Experts of a small language model: vocabulary 14008, 4 picks a token.
Below are experts of layer 2 (counted from 0) of a mixture-of-experts language model. Rows are named router (the router's row for the expert), gate (a neuron's input weights, with its number), up (a neuron's input weights, with its number) and show model dimensions 0-255. Each number is 500 + 50 x the weight over its row's rms, rounded and kept within 0 to 999. Numbers have three digits each.
Before each expert's rows: a language model's description of what the expert responds to. This comes from a sample of Wikipedia text that the model never trained on.

# expert 48
It responds to: Second digits of numbers
router:489497433510473487446435529576544537578533501525405446466504530514537541506465536511478591449495528414411544446545587472506583544456541460528505488484454425480565544600471566391514541539529539534567468592546496458492534412477433445562558419453524545462432472480536601520569473560551485510454538519514435465431411495516511548451480491544450551514586510524521506573535458578487499486455467477450566458558434520620516576485484477458504468501508480481463541443500630540449588493536530448528517387496506594484436496400584501588512466466516419564505530527455440467515466492470474543507489583467597486526567548511557421500584582481557553518410534528442498510469619548543467455475566451449526418538476397574488482543490550613603526460433526475513523533503541496497468451539432
gate0:468493512528485533472384559490504561480528468450487482402479596456537506448467510509521478515471532454499480503594573494531487472597581525565480506474530497432512423544521497437496502463459616509496453557536424518530433388469478460516503477525638496463485384499443578544528498590453439472454410562473576513560414564508568491441465505492549481558449502462554464459469543441539548451430458443499480506506484423541540540508456547561441543496461506542490481584502528507543530476494538479537540449530551500492521656464506542537474473436494531476424493437478481586402416483482520552567542510417434423559496489504474494521597567442457475502378614616591452481489456455511510506526381532449473525489479522561475443387513472506521454470560546531515394416372515563464492537494502
up0:507551488476498537481323600445481514550491473560454519517489571513538488516458507476516540515559520543489503534492463516451534381540434457444451544497468540424494464539503587432585546485488608466538519433498452536466512523486458499464535434507494465523488443416439434448489442478525391523410488524494510462426520519513627538570486507502439407497514593489510427472508485544470591498472529531545501454501593567555413466503512554498498531462509517551533458597473550549510461574542397444525511483580410444524480558550596555471463484458448529521492534599545391566356569505466424509514460429404446500515491569497569514447547566458448545548523574634561501476479484496521514559496490383468512543471499488487524497520409485528519470485456576470468514519424460581420555476405490

# expert 8
It responds to: Name-piece fragments
router:523460438536515484381423530613519532608506466527377463474572526535513477530431529508538579475491507381457553461515606419399567524484558442477445478469440452561532548602484616371515532535524505548559492542469481476417523428491454486589532400451504557467476545490620557459564507470558490506443536583493501465462531495494509604473506421510405508505460570495539512572564464533534537466445468487472475489509432508550454553514532483495460441503527458466593496426484534572476568497525520466511476462448464574522474428420562503525490454433536386603487489499424541478542488480519494449481480564475577459553495524501489437490501549509537541449434551528448527522479523481510549455450541459413477448481421417585479463494466490521618508485487555420603515526493521522545397473569451
gate1:482458572479410461458473499543534509540499480462446513419465492516484517511571513578486579427551530464502513551520492460431538487551429457576546545573549567564441484442402552518409554494466520432576452528469611526522521521501448453508549503464486492509538539508534560519487551529427484529490576511491439417487494421593479524480444492506527469476489571486424386619506451479591542542513556479469558456567516582634423479484530518479465622531579469433478471517462499595473481423555494539485507451535520541529529498535524454419545598589515527496463512475515463530553529404529513409559512537471510464584428532558477557508515460540579557578486598589529394529533625562569466452362488513464501486465487533518459463568498519431549457462537441441524418557513546560554486496519434
up1:443516495482485512494585514477474498404534463422537507524468459501508449403469510447564491615513477589484466497439469502542464458528495481506509547494487434542465354583621425598592493442538445485529464529550518512504452514444533436471530530500460479498490474640497531556553503458512422401537457423486451526521537491471481510490458590482497584581539365440492491458493550481530412374499464503461429537472509496463509517418496610492506560595536396516411537426473468515511489579553541551520530462497575500416568441429494497502508548439465590507640464523517492495500493396519556448425371452574508481544562561490513502490529564502428471480493520524487569427493441483494505544446502506539601533532551513454420572525558463513437494540472489554433561461502468496514454514455575

# expert 26
It responds to: Table cell separators
router:512440524558511497419449583557506530521546598559521390455527471503495545514512535572497516409526502482424576498521567462534523521532586424495470548470466470513492536573502556442584528511486485529487523509470484464457508429506491446577574481426441466518416475582578587529588497509620426520513491539547514516436505439425473520482588569522477479404532522439529435475571433538469509464512484512473486407565366514575446518478401480481558520425548490529530426561492523554513558492553503434542523429463483522511539494443541480618527456400495487541516421527483568489521459489598459519579530609535528366596571511532541482503471505499477523499437538526577489446470508542463621530412476456420470480514409436598520546538522525535526592429479560453571454505517480522499418438495486
gate0:539519494469489438549431553410484470576521575504493379499469511558439460515529509577579534525460502483495532453564467472492532418413500517578476468569490514491516460523485405601481568492465511515551495503495500444552495441476451438550582513558600489615458371470496521554474448599491494525418445523452473523606399602458478506561451541548433471491501539533547553490465473542535592547380475563576515455663429550573542447554530455520515502535504467447518417491456501470509507532548547487520502535571506471404567579517585538576580476402523506540535528497471468512468442407497499491600504493412500540525419620561502491528557512495460484491465555532481486561559463489466522489568578478561579525467517457433418497514475521499487486460429485464518521419521524520543405432457489
up0:563588537417406492537533507480450516464621594558604399629488590520471509481599436484558508509448462527469549449560510522534529452447489516496530474482469537578516476481549418507410539390412539461527532499515494518452510559443559399529565569592479490625482458562506508498505484590453459466465470497498522531553557573478497492507474523536524477467447565582541539572416477538462536534495532479489504429538528534522504467467529400549456530479443559517495449576490503464594504480417495453566499502540535458430560582468520431524520530499481510594514469527532476590413471497513541519500468430423473560386367528501519448588457454513452441438533582491496470494552465445462500469506528553588525551563508500493498503519568500508478501587440421485523388477490422397502498461404489

# expert 1
It responds to: Name and table-cell fragments
router:563394451539493428438441537603558563553497519481370432422526477544445459488472563525487493494568469387457511470500613408468642474446551410530465452464415430430465517592510555466534552513493471544533482556467519419440491441438444513607559419450452502450467517482561546508578476473544502529421434526503493467491496458496496530532478467519463521501485514532549556576601503598518549464464507462506560464562445452520491535499514453472475482508503423438592503453497535518519580457557540513536480478482479628506476522495529505536485435453518370556464501436457475512516468500561411532534555555493573429527526502496457454507478648541541536517460492615458565524432615548437493473518517502478528417494447456531481529464492512627557512447533498558532481497437479517487389460513468
gate1:447467487485457496521501516605547636495537601556479481565515532489425451499475494494439503544427590470443533511510444463500565511430514471487461470421460403518513484538446529529567502368522525509634605535596498446445459477418508533462515480448564493484529450432589443517546414545522467508509489536464526468476430500558486562541453518499471509554558493524526553525480516545498487488451530476496598505541521472419499446530489524471483489446473391527485501453500622466392498448430573466476462375487597572464485506471488431486479485472517479446585544470472500470458504544594375498433528445426532505493495457539542470593486587473487633532443481587504557486535447540561575523577492546445616470532440476549541481403445448464561500513462505553469448549453444600510475511556458
up1:412467518405378466459624443586534519545432515429518509529510516495528420417522438475408554517527527425448500492503459509486475563478507525537438473569462460583589553430462553496493506452526415456573473533523515449501468465499498471494459505482525421431512467469571550543455487481447517441432539429451478447462489452574507497454531472535471579556429599486485536515557551451537451528401481470482567498533532490439435516547585443537492470504457581545469490498453514487428505435489490416519437529461586379537512486474444518554467427478584414574428469524498530507548456513512494466477528484472530395631490482529463499476432517523459459544457607514442407487506418566477508524562447526489462467482362604532504547398535344448490549470477523470531459466463486542432433523517571